Below are experts of layer 6 (counted from 0) of a mixture-of-experts language model. Rows are named gate (a neuron's input weights, with its number), up (a neuron's input weights, with its number) and show model dimensions 0-79. Each number is 128 + 32 x the weight over its row's rms, rounded and kept within 0 to 255. Numbers have three digits each.
Before each expert's rows: "comes after" lists some tokens at least twice as common just before its tokens as in all text; "gets" lists some tokens that make up at least twice as much of what it gets as of all text. This comes from a sample of Wikipedia text that the model never trained on. Tokens count by the router's weight.

# expert 126
comes after: " ", " 19", " |", " B", "lan", "=="
gets: "lu", "gu", "ru", "cu", " Gu", " "
gate0:111197092165152085082133128176136094163178079088158150107111049126147128093174122134102093097155088130115103182186166070093145122129118135047116107127154102099071075099104128112154148105134148128162121128078154142101108166136176114093182047
up0:166115112125142118105073124147167133110130136177136107177178174125176130148155105118103122107138155127102182158094092144133110099148146086067113142145152110103076124097160116175166175140157180217085112197152122139082169107139122105172079147
gate1:093137178187099119104135130109098103190120125086102133160112131140109170104200096159121108134107066104153115165138156089118135131090132092113106052167088144081179124155113133092164106131136074111146098093105150149076191129190111081113107111
up1:131153094065154172098105101180082166131225085066094095107173081132166168143120069102137173152112129129176103100113180111131143121103104136120158109160094127129087152111164105143174047129159138133173107140129140116100096117132131108128111126
gate2:136143123104217126098165169111146138142158110114131072107145068124137166075169062135120196115141131083154156139089150174104114156148130148097082104089166157103059133111162158115161098185086180144150121104163144186087078162108132132113131105
up2:127168136151107085216141165089186090114179102134092132169112166128179150140113129119105128163162117141132038119115129127190138088142189143078167130090052163130168145077143173095065098071108185102090131080120134136150132117122155115189159117
gate3:139119112139146116100098152073124142185089114096187085138096140163135122119087162128138107082045147105121156134175166044068119096117132113051144078160117139138113082081112121190114102118109148173125058145167116117152146119108144178188099112
up3:120197198171089120118164135146113109086121143135093123108091082127049132172134115091107125105177106116124095150132167152108130130161136151168130086067108096138124188153092155134093205067141096072116093117142102113081116105223134110130100132
gate4:148112116077135128114097129067074156170145123136147148178092149079156130091134167139129108108130132164145109094125115134138129192114098109167180091113123073162130168150188166143048162189147112156089167118087124128099118097115110206116114137
up4:126167088131131131141105144065140110169125114129163096185116124138127161119103148148116081201164178141155115104149136102132076134128082193124172158177154128154136141149118066148117152132106074155120151185187141151137053073128063107125113187
gate5:117169211201107134130089150131136183140131162178138178162063103119144090096131124145138119129151146102106106148150140076168143125132130131080144134150124110112185126139146148119096127142129122151092071147152120105106158187110193117070154103
up5:092120139174174138116136130102131171178103128149153073125154078107146151141127048154191081159033162151157154143120141104127164120183096176104143114117159168110150095119125137129113112147108119206091160132158115201146127095121140140081137141
gate6:099125147166168125089093163129144149146152099147083188132145145084171143095123091161126136061132128164136157113071130091073084111079128156077173063077091109105126107118083111097136145165116155144114103111126165146152107130088165101107153120
up6:136182187109130162117163186125107162158110122150112057116116125157146211079101145163150103113095104092149174137098156137116129124133134126118103153099184127129117148103139165177094128078190125132187115173126162212120080120139084126081092155
gate7:146142168153175167129173123100191120206133135099176141145102092145142151142191129151128188153153117085130163117114113139126119168096121145042149096092127137117102084142102111158148094204129152129122071063111129140086145116176122126136106101
up7:087095146072139092121085147126106108204137204114170185067109025204113105130094090109149141140127095089159157138155115160162185155162121096151113090106125120097084111095078166101104134168149124129122158155084121134148124127147121128150169154
gate8:117164115144149113109103027123104112215152112108170146146130131147154065170177138064113098128167140119169116146120166114096135148126112154118094112107129176171091125208080127185111165091155192114137134134143075136084175136171142151182196152
up8:107108110096122084117102139111100175151062140089091115060147153107141135149111181152128117106204136039184153129099113063164097102116139120113104097126077080116151180135086106151135090112154151139123124081148133117142145184133074100183163169
gate9:063184063155115117179174153103110180114110102142143118169132134078161124058139078095107087090166178094131145121142186188067113132144092126103145181116049112111153174127122071123154088135143135174131127114145125204095123170112134124126155127
up9:173094190156136054078127148189114086105136138078134120088120115167130100174122148119191150090092133125131180150075191083095136146098128146116109051116170132041153165202128175085150159109135131110166084141118113119154165117139146156179123093
gate10:120108100202156112084101204108104043095104109095119120149155131122169115078077099082086155063076140096112104148120122123151151126129115122139113146175160152127118189115120099120151138135118129183148184158180192161090140136075132182138139126
up10:144114175079166095134139040125118118140126115111116097110125127073081064174180140115133140170112125129149105116150158198091092106125138152095140145107150157096145162099111144131136112126069073122150153170108079150054096117157077084124075131
gate11:059138158163171089102140085165089107190110127110161146119084129152135065107212109145118157145138152128160113135163132097136084120083144116128141096100141094173094072160174112165105111119119116158119121080133119177118220106114105096110161151
up11:124190170122066213202171067158106058138105170125142154117123119157114109142148144122180099129131130117116134135112141117138092123103112196103113162119144076141060160131115076149107170161110118096094167078152061176134135084146053159154112029
gate12:142096140110168168098164163104157101158168172077135190148075124142175164120153195164140129103121159047114153128164148106105189102125105161092105080164129152146115099171174108057141167159112104205135109121157110153181123141080109123118095125
up12:162109113140109147164045131094158166158160160173113149146115140137183153094112180137165143140085160154119111175219118120090104091124122138165147131078093122091094142179122131094137165162175115120069162101056061124097104117110142127115136165
gate13:097146150134185170159079146145092132137200202144170179148119150126110114112141142125122145085128104183103133128172152114185086082124131143128169100117152154136101064190119142100177156155089127137120133121204172113133166115084117089075153115
up13:120106123103142127133160125110096147185077147112116113172133127133138190156131128153032088119169113121115106119149103138136135121114170073165159105148091120072138118146060107102119186136089144114096103175155182107149090130223167093112146127
gate14:092191092155153113184116093160137125194145185133129096131160090135133106094182108091086083116133196085191073129130122101157117063106100157133170068131105163131117104154146177188123139135125098152175152132121142180143143121114162124104142130
up14:138110135149107163079086133121154122101155173080101084088159185045103172122111191105166127167154184071138128123153131171109131163126159174177108167148117134152094136097113108138110144068085108187096098124127117071168141197134106163167150129
gate15:157125042139174134081137069172137146158117135112042102076112136122107092113149178121058133102150125111181135144176154087134134090134121099106098092160119228147132131165131104161096107097165163116105097135117089117119181146100118117173188153
up15:168096168180121137092118189081076132125093104106128110140117138127062100110120166182158135165125094068125124179081134145152105160133126117118125108127098137114122168115079093140113081174113158075142116121160155097112099114104238163089112183
gate16:126130093139085162105140148135156127210151137127150130081130167132161134223135150098057144108194122171085120137134079100097159127148154117086121119163138146072146163163128077114156137134098111119146117117138150112107194125191113098089089115
up16:133134126151077078149130138148119130103165136090094105146149162050111095102177143175117109103111150130110083186112144191101078151134175150186105134135108137094129125089107188077088151130154161095116086120119108149112109134122172149200151091
gate17:076166161156089174152101144149187210157139122078131092043188135147148157199100113147153181128108097167131144181134097121157136084125141115134094068058105131119094121144113164134120143131146136196120147089148173130118202124120173177134122110
up17:078132124187087141168069113129172113175117133115132101118180139093084121184067146179124129077091106139070128133194131120143154079110146135153112138126119122145100102138120087131111112082107088111135092061186161140131129116214106123102098135
gate18:150178089136162151187116122137158149102148104078195124138154112094094115101173101136071114087171091133137080163152142072126099138080103134137114086141181115121140099112110157069164085110060116150146156076103141057163136137087157166175182118
up18:120152135119066123203120140121251154116156184141135158133077102113133148142129125169094075063129171139109133133122067154130145136113137112110086106093108127108078114130168141109115164156158101162118167173123124057129142117128161162145122211
gate19:071185110139126147120119183156116177154102155184128144106198172143123125100105143088094086119136068078116126134100112100134168115120010108148109125067123084170102053095176110159161072153103105102105149095094145151135127099162150131134165176
up19:104120125110101128099169139114108124227089129203098165136190096155112099161187183132150118150107070115097087138120173144184119160111138143176130122047132153082104143122120152102141172147130139112164188160073168186136130090205109127142107126
gate20:074141160097156167160114166132145122186099003100119136136112082194115126120128066119150108147136142126157226113113131154079072092166138160151150127056111153121101093108158174169111156072088111138102118133106144104111122162161186112091131184
up20:158191171133152119086175097134126167098116111106141167121127142111092095136136183165133095104113103223101092178140114133145120107136142129109085168108142141160156167096170111133124124139157197096082131163156107151104147126166118184099147177
gate21:134075147100145179145177122100134127231155109123117076105162124143156186136080158094135136086142130170130172129132095160162148107087169104205135112103112091096124084138140115099064050106123139127117122108169112117140092183176126139122156176
up21:131155163056107133153122153132115075212171119135105100135125165195167187101131117085121138159230092161125081123122140082139141073097110161155137152148145129185108175150107132122078111162105138137058130146098081143181106145133113140161125126
gate22:123149156219132132142142078146167072133177126084219131095057121111117139126144147129154171144133152166067109115136134125139121114093159154121134090125096124128113175117153088102149122088132136172030099111117149139109123129146144166172191099
up22:175084110137172164121098150178130158142115118099125117105162130144125137068103116143165098134108125093109134086070110154173106105134151145116146203105093193134107139155132150153178145170116125197143183101228153061147131159136197099059145113
gate23:071137047157155141137173124091080116113104078100132119161143129065106117118130139131121126154144142137113087164172131161117172082134119138164137113127069148134110113121089028079130123099121147111051115123103081147178153142142147121128130144
up23:138133210147131184141113131111144156133135134121155176131062137156151072129116147135100178126155056113120202105136102103111137168142105154094098166142153054076185153136124155103107066181118053099131104119103131144127133124096182143144138146
gate24:110154200123168089101165084105046194149136070134139162109100122104119125105155129170163126152148084228118155095158085076171094118094112124174120076127073070114129134123076118114140120154103144132136153074204054129084105129149143123162143114
up24:149173147146095156081188120101156095137167134198111168138129106144139155120103142164090109080132106114183079155094169165142174091158089083136083160099102119158095154154168176139180140160161130134185124157132072145068112115131080147116107080
gate25:100126085141181132124165095087097087101166144096106069148099070175112136127161094099104091094137157143090124203190129070084180113076136115077153097101081124145079121154143150145142112112154100159152100155127090097143166140151114105109096164
up25:140091155126123120156102115187171149109082091139125131121101088136162199154089169146066154171097075174156061106105140156132148080148131161119173111166094151151142101114209087115097151153113133085050130100120117100159132113090118118090185112
gate26:162096115158154091088145163107101165127084086134163147142150161124154118156144157131079169119130111165164117151108124141119125138171058124148096142143157160104154188161137171121089112088141122181141155170174109142150150094139105088074050157
up26:122081126145105162124118160145124123137148148144126118178123194121155149169224142147159082105209095144076113168200094174153125103161119150131106183096117120139125056089098105090139109114134113174094142106060115145169120083114090088105083073

# expert 100
comes after: ".", "′", "°", " ", " 1", "-"
gets: "1", "2", "3", "4", "5", "6"
gate0:161121165134112071183156141157180160130163168162141081137133137144145055129145226128131143060116127146164062121198167096122143124137190148141146120087180178169116157075122117144130138095087097132146145068181122135170168194102147111137138107
up0:110128122187104079150142085157157146174071135088061115098126073110118065087117154078149122115110113153087110177156168139161098118143160089092150138087136018183202131103132117119081110147113080149135176134177118118130120075132100117125072114
gate1:094125131068136122122184140168158132085143147116134142139124099114187062123106139122135184155097073109111119149093114083165149096148110103169181121131160066163120125204099084090102169176149125158050117101144137163085100075125128156202162141
up1:161070143121141088137124128156122118155098123111167114069152173112085130122147059111111119184135122132158129095075137066112162156101198105134088120133122155135044140071119156130132082134147101125113196175078100176138137152105145083093126151
gate2:120112144200131151102070120116138144096134105150119092150118081149129149169167136117077170125098102103122112137101165065117153098111121127130149111146139134099155150164119149140063062184118133137144159121112114213178114106081115140122102109
up2:082148105149106119093109119121112083194171111118162081093134094124106114138125111134146169133134191119098144095128117135131082097124046119136077202122117116149098094138138122137231094097071181152097172155078127077138184134108093127131157122
gate3:087162185107140105106064107182156118189113088092106100124096152115135109139125109107154133101121110151131173112089131129181111137119179110150106145116079143149173161141146162063130119112121103109069072143148154133173196120159150174150135150
up3:131120113059156144102169122106146145141128129108153121152111130162133133139129171115135190073138107088178167165139135120183111107152066157155123120156180087143072149129102160083108161074157138175151045133158109117148133145102095114182146103
gate4:167166147116111158117153169125111087131090119100150100183109064161165148180159111115165181219102161085116061087146139129137095105172153069126139102132129151204128165157140132130140112138136199176216109108159126164077117126114078115110153076
up4:120122081086170119134171119142104164113107155171079161131143115103122119153128172118085125126139175152100086207152171133130134100079178145165134155125120097108135119124080152075154111095119172149143150181112125092135176106136156112195113117
gate5:082122127069162177139165122139150164078210180156170126115107158141124085104097133104163161120124108101147122140127150125136156043145114088159155143104160150113162107138164118106138108101117172119115127123115125165120088174163101181057168144
up5:111097139062082129133128151169143158188106116096114198162140143101141121162138144156154118162120122088126118122108154129146153137186084183151103117099142076113121081157096098151114134154108156106101133121083121122121110156202045170104117162
gate6:134089121201134174119124129097112129159127161130146101141132101101089195075142123068156128117132104116163075144127125124120138098118159145130171142140119161148092102122208119130159084151193127069146121132115136142118160153139106152101082060
up6:175106117127116116118096101179180124145175189164139113080137117163127150126161149121136109153157070148172155157105133131134138138162074130123100145162173107087145140142145101175111152139131125074253109152214158113133121115132095132171166170
gate7:128113095137121120107144159156098122095152126055179127134104182186155119066131141083156171171107114130091131125143175127114165137149104092201115130078136113127088129146100183178123119128111149142185120123096120120105127091140131104141108141
up7:190051187112076199131082138091060085183133139148114115168148141079119148125112124117209130144140197112095104163171080142143147166126074126204139119134103119159070117137204135124117162125170127180144081202088107192125163169070139158106158156
gate8:115116090109085100100131085165136127105118157154117188207170113158092182154155113159122140115126072128141103142108063111150130133143139150155138097147129095048164188127141140087098125137130120142089190148136136149132173094159152163084130129
up8:116172118144109088180168108172063086157177102120088181129170145102123164121124125091088083211190144085068135128169083122188120131131122086117115142137120135000134103152185150134161147092119107135092142135122142096088156152133151102109112104
gate9:135122053132095100158093075207127207155160132089132085088137158131141111121101155085101176140091114082125172065143114142121112145166141088122183129146026106155189047117164203132153174142164159114136064104158161102109147141102110141139102129
up9:103101087169127139188087123118172191159099167106120123158146100029108178160115170117107159108133130091147161090154094148089114163125107134124190102170189068100114156130157150115236181191139156107125098112140126112123174120121120113151171084
gate10:098110060111140118079120142137150085096117143094096125128099128143097136119105160118174155162132130091142093129179174149091148106151105124138067139086192148100166150178103129181058170074158135077144111149216154138131094143122077154163134145
up10:162165106108122151192136124125156104108129134188106151203143184112142064157142086088082137156160108161096106155148116091104110084160085146090106141117121129173093108130104150170121136129089146160145152129154185113097141211129119107184051073
gate11:102153128131177098074140095149043196108100118150114115046111160104132053158133149088175201103158151103134118123191092116131126138130131137094133098157158157066150126128154099124113133117094095150139120147172200138146097161069156131173103176
up11:148081153134136134128109169130174085143170144157163129144149113113126120145136179081104153150151136123151154094112131178157068160169111074133138163089108099093216134158153162130100170183105128079158137118170094121128185114119082103158168089
gate12:084121132189124122120105100137123109121110084082157105124123158152027090146120108113151103138142059123129132132094086121044134112138130084171152124110074151165126069249067088105131065138107118092111115139127117166110166200145053101075143095
up12:119176146129138112126098121160151143151113144174104152085158121091189208111115130132118148134176117128131155093165129136137136166119135125122167139135112120166166175115126162145165172143203181115119115151111150123125135098125172115158134124
gate13:152131059161143147083113158116141149111125123096134112147125088130127175154173134156171143108079167068158056182113125129164136085146136097130149162104108107141162092134109175028177135102124116095090173107140111117098166148091083128194120096
up13:130141136167081062110113144107146107130063137098074132117073179181116089075080125148155145081210144114137158105082101179161182172147147120123152108104142108139143147122126224056122124093125124146152140109145170117182144160145125164137105098
gate14:116128106134122056136129111108140138138110160123166139156132124194156113147133100137088075118165089121223113171090124151039124097116106137158171112128160105148101186114066181133126101196118135148115137115070157178125139139126156136096106145
up14:126057141142152166108124108150107146102148141131092081125146064157111149110147173105142114112148092109156094113087118109108065137096135141162087136195170091132127134082065115200130135133189108108113192123091179127164131180139100136171148100
gate15:132125119174095114099143123138135139141135105183161098120153085152021104125163105142129153145155132119185122158155144142125160055113185153084154117129200167130155128150095108091067119086132136138083121120129117121106123120182148159095140200
up15:134144122114110151088095118144160116125044067145156224081120110133124124115113155130172068131151087149090073141097134102076115116130108135086194161069149162114124123154079080179124106097167183110069150146108102136091096180123096165181134108
gate16:100140128186135139125108060128098179143036157203142140058129058112179125129131147095184141201127106206158120105143075143116066147077146156100084152131124182098130164065104119207075145095128191122149180120177104114129117085130097137065103095
up16:151165114083145133146132125140191089091118114083125103113170140108087106110122011139073118099129123117104142143105160063088131126125098150141189110135131139143128207087124137049151130129126192124096121157124152098150094099085114141116137093
gate17:097140164108019115167099111126105127125097155129137058131130154220172079173150094175135104107148206156105147081112084144140166131184082156107113112106081125104146139192063124122137159124134096110162138121172153127147108111182136159154135106
up17:143097110088129144148095050080175104159152159191135046136158160123196156193117122117090155135147086160105134193123100135121173152121157121144167098105157147144098123191151143134134171168139093148116139154208144154128129079109122128130121160
gate18:140187142184151142101112093130172145183158114161144101154155138127107148086132097142084102167139111170167151052147117152115124153198101107147090166126117150160132139166095180149123055146096093100132149157134168134132119067119095079161092145
up18:127107104122121116123123117145103148133054175141073148096180135141191159154121183102135183139143167089138133160108109066097148085146106156111190110151087171117137171141104107135117202119177060162125196094101161169144172098114103126091160112
gate19:099136150113159169133125160078154168087129129097121114194140073071088146080161152068106105129113156148083123099083111153144185124125096158143166166092160180130121140172147129111205128123125139125130158135090089126089101142085117108183091107
up19:115135130130168130100134188127191143133153104105142194197110196162182164126135097127073099164122133104173094122163115071139117109124106101097115069182085122147193150098145066092134148051157122123176146143146133133119147138081118126113160122
gate20:122138126163168148107144182127119107107126154166119125165094130089126113185108085098150108209092059186138089118071120102174162123155113139137120152165159099142083144092090098114085119138144120123159157175127154119080140082177177107130143121
up20:089106108187123150157092096151181079149099149089131140137140119065122171134130044113182091191139083115091121110087143121165117133128153131132137126079148082096107122113122106112107152112140113142157102082127131144138130113150093141140162129
gate21:095168087173113062133139138143139195112093132138135076099064116085138098103138107119129120181132128099138011115156164111131132137078183112078098071117152178120087126183101151191180089134106125095133147072109173150148099146150130090108115120
up21:129116113072166166115149152117170139164140105137155159127145115101171070101113129155154117158130136137148142116155155176107135140107092190082164130095158085113094120142116224125094035083174162087111197094146111093154126201173165131121115120
gate22:179082116144157111143144127140140114145150126171115077157080203121058083125115142150130075127147092089083082105144191119135210174104127093136116148188104157180156093116155147155082146094157126127120191157132128160159112132115093108074133170
up22:097104130137124126183184069145184132126153119113113129117069200115143136058093105182131127121121130127121131167176168156099129131121141123186157108097094088105164100081085156090157095140225135137133120113173141052139068142067115162148105112
gate23:146159161167101121129088079134138194172111167142168164086098106148108129121146147062132156134187157154141081141087143109101113131100180108188187107128116098126205100162112066173170131159089125150164170184150121164082153197146164094085177139
up23:128140206127122148155093147168130126177093131074148101143147131129132109102126118126096123181111146133122120092126131172092082107124092190094111191177087134128140094124134133143158103133093157113179122150131063125101098121149123119109118170
gate24:113147079108129115057154138052134144131083121074191152137135095114145106128138097148131110105070088221022189127117108138158077148138132136129136126140132109150114123172099143166216149126125139109109021099131097129109158131136134128133099105
up24:095145124154121108154122130144136153158182174152175110157124162123143164096133076134136149112154199108122126144133190144121157142161111068128185150097185130095159164077148109109121128144104208134129112166095100148140171047124123120128189106
gate25:096075118086153137129137145160152135134125100157189132098142097096108087085169100145142120159116119179121080125171187145095107129099156070155183113107144199085151119122081151112088137019102105092069123143117152119092208121117148056130144129
up25:126139127161167093102172172131101110136109105113149199092133146120222178076101167149184185142098136159124134127151133184135129131169159089125104072122173111129149152132145169128102165094117094161139104138159102122154150099069162114147176102
gate26:157116094082150165125200134134102114072138072113141173129086130118057109148124151081143128072113104162115066135126153189128121077106174100163132134063147127105133160158146150108117126175121137200110166164155158092161143116171099120149127073
up26:104128173131111165167111107052113153096168187126103090172154170117139099155121140100099131148129158124163164186156125172126150137128097145132180133200088105127175179162087142100167105108083111098137151168142130101115123151147138135118096166

# expert 113
comes after: "\n", " information", "1", "---|---|---|---|", "|---|---|", "2"
gets: "-", "|", "=", "ull", "|---|---|", "•"
gate0:112116129102113154098099082137085125097168090162117116158100099088135116105136138141123143137123119114121101050170160138140162141109127184117086145097137123067126150200079109136161082091087105104106090114189150117172125138182153184185154128
up0:056115105090140137108142183150104061098134107128162129134143167153158088102152078156134140113070107139080163135160111173117169086085122094075123117114149093138140150153164135116131134150155118180130090171118158125072144131135135136193114153
gate1:139107056174121126061084098120116116106112124104176147072181173086081140093122062172166164165138083120068135126087124106112118115033136121139115107124098145120124080119129198154103156172134093121029133145110121121125156146158088102096113112
up1:102161123153094171154185129172145146147173178153109118089086132063096098152055186152067140104099138113104174177139085104128148081126118134153156158142099125129133109058172105091139168130066212157174148093123138105167158120115106108166129114
gate2:087116136084081179108133108101131078116168031165118134074097088153127162159125150108146095150139129165106102092114149149099124114161131166172131113131154125094139086133129104131132127094108119123143099133098095161114101085140150068134122073
up2:150202175108143156100134107140092184085090137127156109184117120111170148072171123110070111053202053094172187143046102090176174089187112131126166129127152128084103149090107165134087075157122099103119121157133130120146151137143148096179176135
gate3:109127121070137119102154166093110088151156104060105114114113120124169168158171119184187117188146148133106181136184137150160157139107113148165110130115149128123125123170147186101081180151138108070118033062124110036177104092164091094132122137
up3:159126098098138151142152140070179163156103168122170154078011147140120167107083139101168079097113202093129093088155137124137093134125124163100123152163171091069111160173159093160116073119132127155149158146108169120103144110135109126162124134
gate4:133155172083176141093094101087151139131117166118119090101171119128121094079154108100126153130087138148119081138098116130133094164126124098151080168166143149134103098173130146109161124148107169102027198185066067160142193135076108083134146102
up4:111113105125105122159128121126161138157132077102104104134133125122119194086124126135146129122124155149103088108120115121155167159157069134094141113104127195124126136105188074132114186122106063132154079150144146089115082104148147103135096150
gate5:160046156167140097093138139164119130153110145127096199210092096105134153182118171110042154198114116122160154180102100133180149143112199125127097119098141173151127131070122085112148155113105116141117173149076102162170118100162164185085164117
up5:111160144144133085153107100114077142131095135113153084153109170150177123097116144120127129156132149154105101095107104176136142171078122000154110172121097136249140165144110122121130128155120146091157125090171089186121145132085072105153141165
gate6:107079116139057110116156125101143194073088078121161072083162105185158077128098110156136118130143097203202110125109149130058162131109089130136142175156105135113180079126090098165115156065146174105151098086125117125091162144140111113130154139
up6:178160079125147155167134153158107172069199109103133130150135146125119163122164120121107169122112083136140119143159108118087157126129180122072192129067134135050131116095153131095136112119129164092117124089105099078184128093105065088101119111
gate7:099081153099113165141122122111096160105113136117141175129136088122091100134134103138124113094126144151178099134130174136124124132090133115127116117171096140154144138079171132143203128146112133137125164127148120162128088051132144076133071128
up7:090150136149199070171194135151160139164124187121123185151215144080172161105145122082164112201151193150088136112105086108131071090122147103163135130144184145090128168147154111159155144088145076117103138108123105101142114142137148131100151175
gate8:100103137124159124158101147098152091095106145174158140192135072061193145122147133155108139150157077042139141150177132182121086112136130144136130134110104095088141173122186075176117111153143105105157127128187124081100143162135163175138166094
up8:152122149051046116125111127162148134098194110162088099123118146151116023118156087112113019139141103123108150143077133085156135166112105139113113093185143154165114122137160132102092186137124158139139105147082127146096144109138061105160120100
gate9:118133104185145086125108075140150102088149120106139129110153156169166122150168152134097123077056125088104182147171123097126129126143171075188208153102082164169130143154153155158117143159141173097117109156180126145041121134141118135142162090
up9:110190086090109162121147189137137138094100132110122113156124144134096103124100152145105096129170166117062154167140103124075125136074156185144131121129112130125152193149151081167171121125098158107113089117145195144104099124094114085131126198
gate10:082127135126143112094173131113095106127124155150158150160079171119112152128131108077151104080103150154124117126137079128086156169170112152145175197108078103106121131141174105120129198099143102084115114094131088118125098156111167129091076064
up10:147144160137083095193145139105113107123120105123145164024104153115151127120083111113110048137135109128108148154121112108108111103157122182108168159121121105144145108142074119145137142147153172192113156137156113109094067097144122141161127173
gate11:148141103152120134178085134185149139176145081111103120136158107118198185135171123106133126153167129136079080173141155095140139088109124092121144136150154115121142208220124079097126141127129128130138092217174090094171138093158149131103077161
up11:142127140099088082149156123125119159168084150131127140115119074085127069089130097126095150182124200165082119135159169126121150094170099171070062138188105151117176162152151089108198146101121109122120069168123095089146082151162163089156161177
gate12:165092131102074104135170152182146131121100147178122095173110100187118162112126073189148074110103162078110161115172138108147077150099131160129127152155116209090103112157154127188104114164155139155092117084095141123128174126143076104075122114
up12:132132097192162100109135117137151082083152087201114115134184173130142126194132054108071133163130138104133134163184085123176065172143156146135132113183121203156144058146180116169090131112167114140113095106192096148125158166112045125171137096
gate13:167108115125212189096151142157112109150100192180145120156128165109145108152111138132114101101103157148083117098128120149193129146145146105134125139104171163126149121176129131139143140097132123071173144091167089183099147184137056142067151169
up13:155104107105146120108125109143147168140085059092129148108143149079106175126127107125157159158161192132138120134151111112182155099151129156127083200115144116124189127082187137090084096140171144144190142088130084185166152187136110114088085161
gate14:156126091189103161106113142079093124136091150164112108137081181116119138152115123121103118140114095110216146077068118077053135115129100140105134159163170162166106078043107121154122131151111160085096112157155129172182148152098143132147146146
up14:076128087158130130101188175101116153082131145086151169168077141086155112080152144156184134176147128059174181129116077022143102083123141155114121161167107146142102143123091151118124203123144168076113113113138053115154101127168184067163143120
gate15:141177186127186130134181120118144087102087080143153115156194172115109139105075156152097120130102188136130097121126106070138087130153145167052109111057162123143116137136071120157145182142110120124118111117131106107135109136097097164150142110
up15:136096151100171129129150124127120065156058121177110091113105170146128153112140122081065152118146170130083133148122118124145123137173173152080149035160102150206085141199121150109168215091142128093142103138141110094037167133112145122083174115
gate16:122145138156136121159121058175119155140124122148117085150125153145154195188134145109146122137136101109103109119086112182092118146119118114087108151098119109095139149112183112137193107146132094161197113134080132084123168149127135119047129093
up16:113135163174106125124085125091101079156094119094180192157172133094116134097117107141094215138081155087168163128079177146150143099128116127120102049093162146141163175064158119084119094083190142138150113065133204165098142126154099141167155103
gate17:165103104124113065077090148146112111093149137097120090191196135106170169129147172142147170149103162143146118085106135197132134079082103172095102140156154115170080085144122123089109109094116146124152110139161193142122137111138128152191170133
up17:135121113117129139155144152098195163152212090162131145107137154115101151124103127124110115150118090166125120162127109106091081145143125065147142164150061072063095162117111144134105078135115159164098102133099138219144119135136171161167138179
gate18:119157087144142099123122197105095152120149140110178126177122063132173143123150115159075143111176098114116122171131147105059096139145128101094169127151135160143165082167166126119092126080102086130104170165131100156147114155071105118184106103
up18:043125114184115135122120081187149159107099127107102129080130135068131074132114133126165149128053063109151187106131074083049127106164124148128152097145161130136102150146170166170144084147190175110118099138150128139114122163087124162185124100
gate19:107212109106085135088141076071127136120138181139061168160110085153111138098100139119132086146085144179096106121178117118124204078134117118065100177164122156123132174087071156123096146136075182103117159094168153183161132089105086158138153095
up19:138199155120148087136127108122131129097135076111092131122133108180136152094142157095107165163076130157169147108175159105120127100087138146088108119187122138145105152101110153113151111035107194156120232155213080093132149054104158136166114123
gate20:188181122144082143082107098148120098163171141115073097069148137106119184104201145088122099150133102173154167134142161123105119069128075141110130114128174126100149080137164085155138153143135112067105133134109131117134117141111082149158139109
up20:151158122089111164111102102133131041084128126143166130116121111190124168132120103120105085113082155131115139117163156123122144139147110098132089132102198144139093147159186194100116115090091124107112124134183103170114148111130105126152070134
gate21:114166095182195059110150119094122123101123099147107118117090109113142128225102177133149135122160124088152105113140150183168085160151079179149125142183132123173173132172173067121093130146131131111083112141157196178126141118127132136168152118
up21:084123156127139165103086086126183139068137170167156122137195051176136071162147133103183065048125124151114126142144121157161118142067139126107117146174171199113108129158178153132087171126135103060124115092119103077143103170092149115125104159
gate22:130114135049148128074184127101174172152138184131090180213144104132118122104183125121122096097130104041187151130142103092138125154127194193092102062127148138158125135119138143178081108123112145125121141146130098168148088107122115119159135130
up22:094139155159155101065135151131110073146106146100109203142135120093170095145105147114114149174110116098101085156117128102118111160180188133107157188124116137129078137112070193184094191175112129118150136147086058165142114121149144127103098058
gate23:194100140125072151105120147078098153162161129142107157150156139088068164091092102126078109112161099104148085169173115108101136141151149122107122147152106103156080147144136124194095127088041166075128097191128122127155128134216084154083151125
up23:091181168169104150060107080115200153090184117144149118154100067078111145104118097116135118128106055110081120094108165124184165123134134122044118126110174172143146167118138113171126128108228135109147150109143189102050085131126203157109157165
gate24:123205073129158044064116143146155147150098134169155130105113116097146099092097153180117135090141168162163135115128100196128105154145137179103143138098141150084166172133116122120136131165104158099145133171151107093126072144145153068144189150
up24:142129124145066139163122103067131121130045118149179136141148149098163128127155152118161104149106111104143135148147117093111128118085117127140108164127164126100130156173090111115136164144161180147137088131190137170158131115201112142117128104
gate25:112137114147165124134196081131091102173145144127161118109180156163104121129146130112162174119117188124087136106161118149103105147143111144158058147137116091193086139118104118094141195127109149070040137207091118134132169104170154123127146124
up25:188147173149151164147169157165118096141144070160141120145172108077076097062142131166079125150162094074150128113162089134147141162111184183151155108135116127117167110120154089088183149110155137151116161085061140144155189159145130182069059110
gate26:029099159142127104161097120094151160185039164128089146101116148146106142146111145154115160096173102161175174130122119135200106098087113091121116146164148151112107105080102142143086126127133098150132129123151185142100186101158175110111083142
up26:141115122145148136141134143102141136159107124133173106154092090098136158105148125111179094166079162145164129078136141207097114140194160128159180115121094153150121116146132166142162150159126133117164092132126188105124133160119088148090189077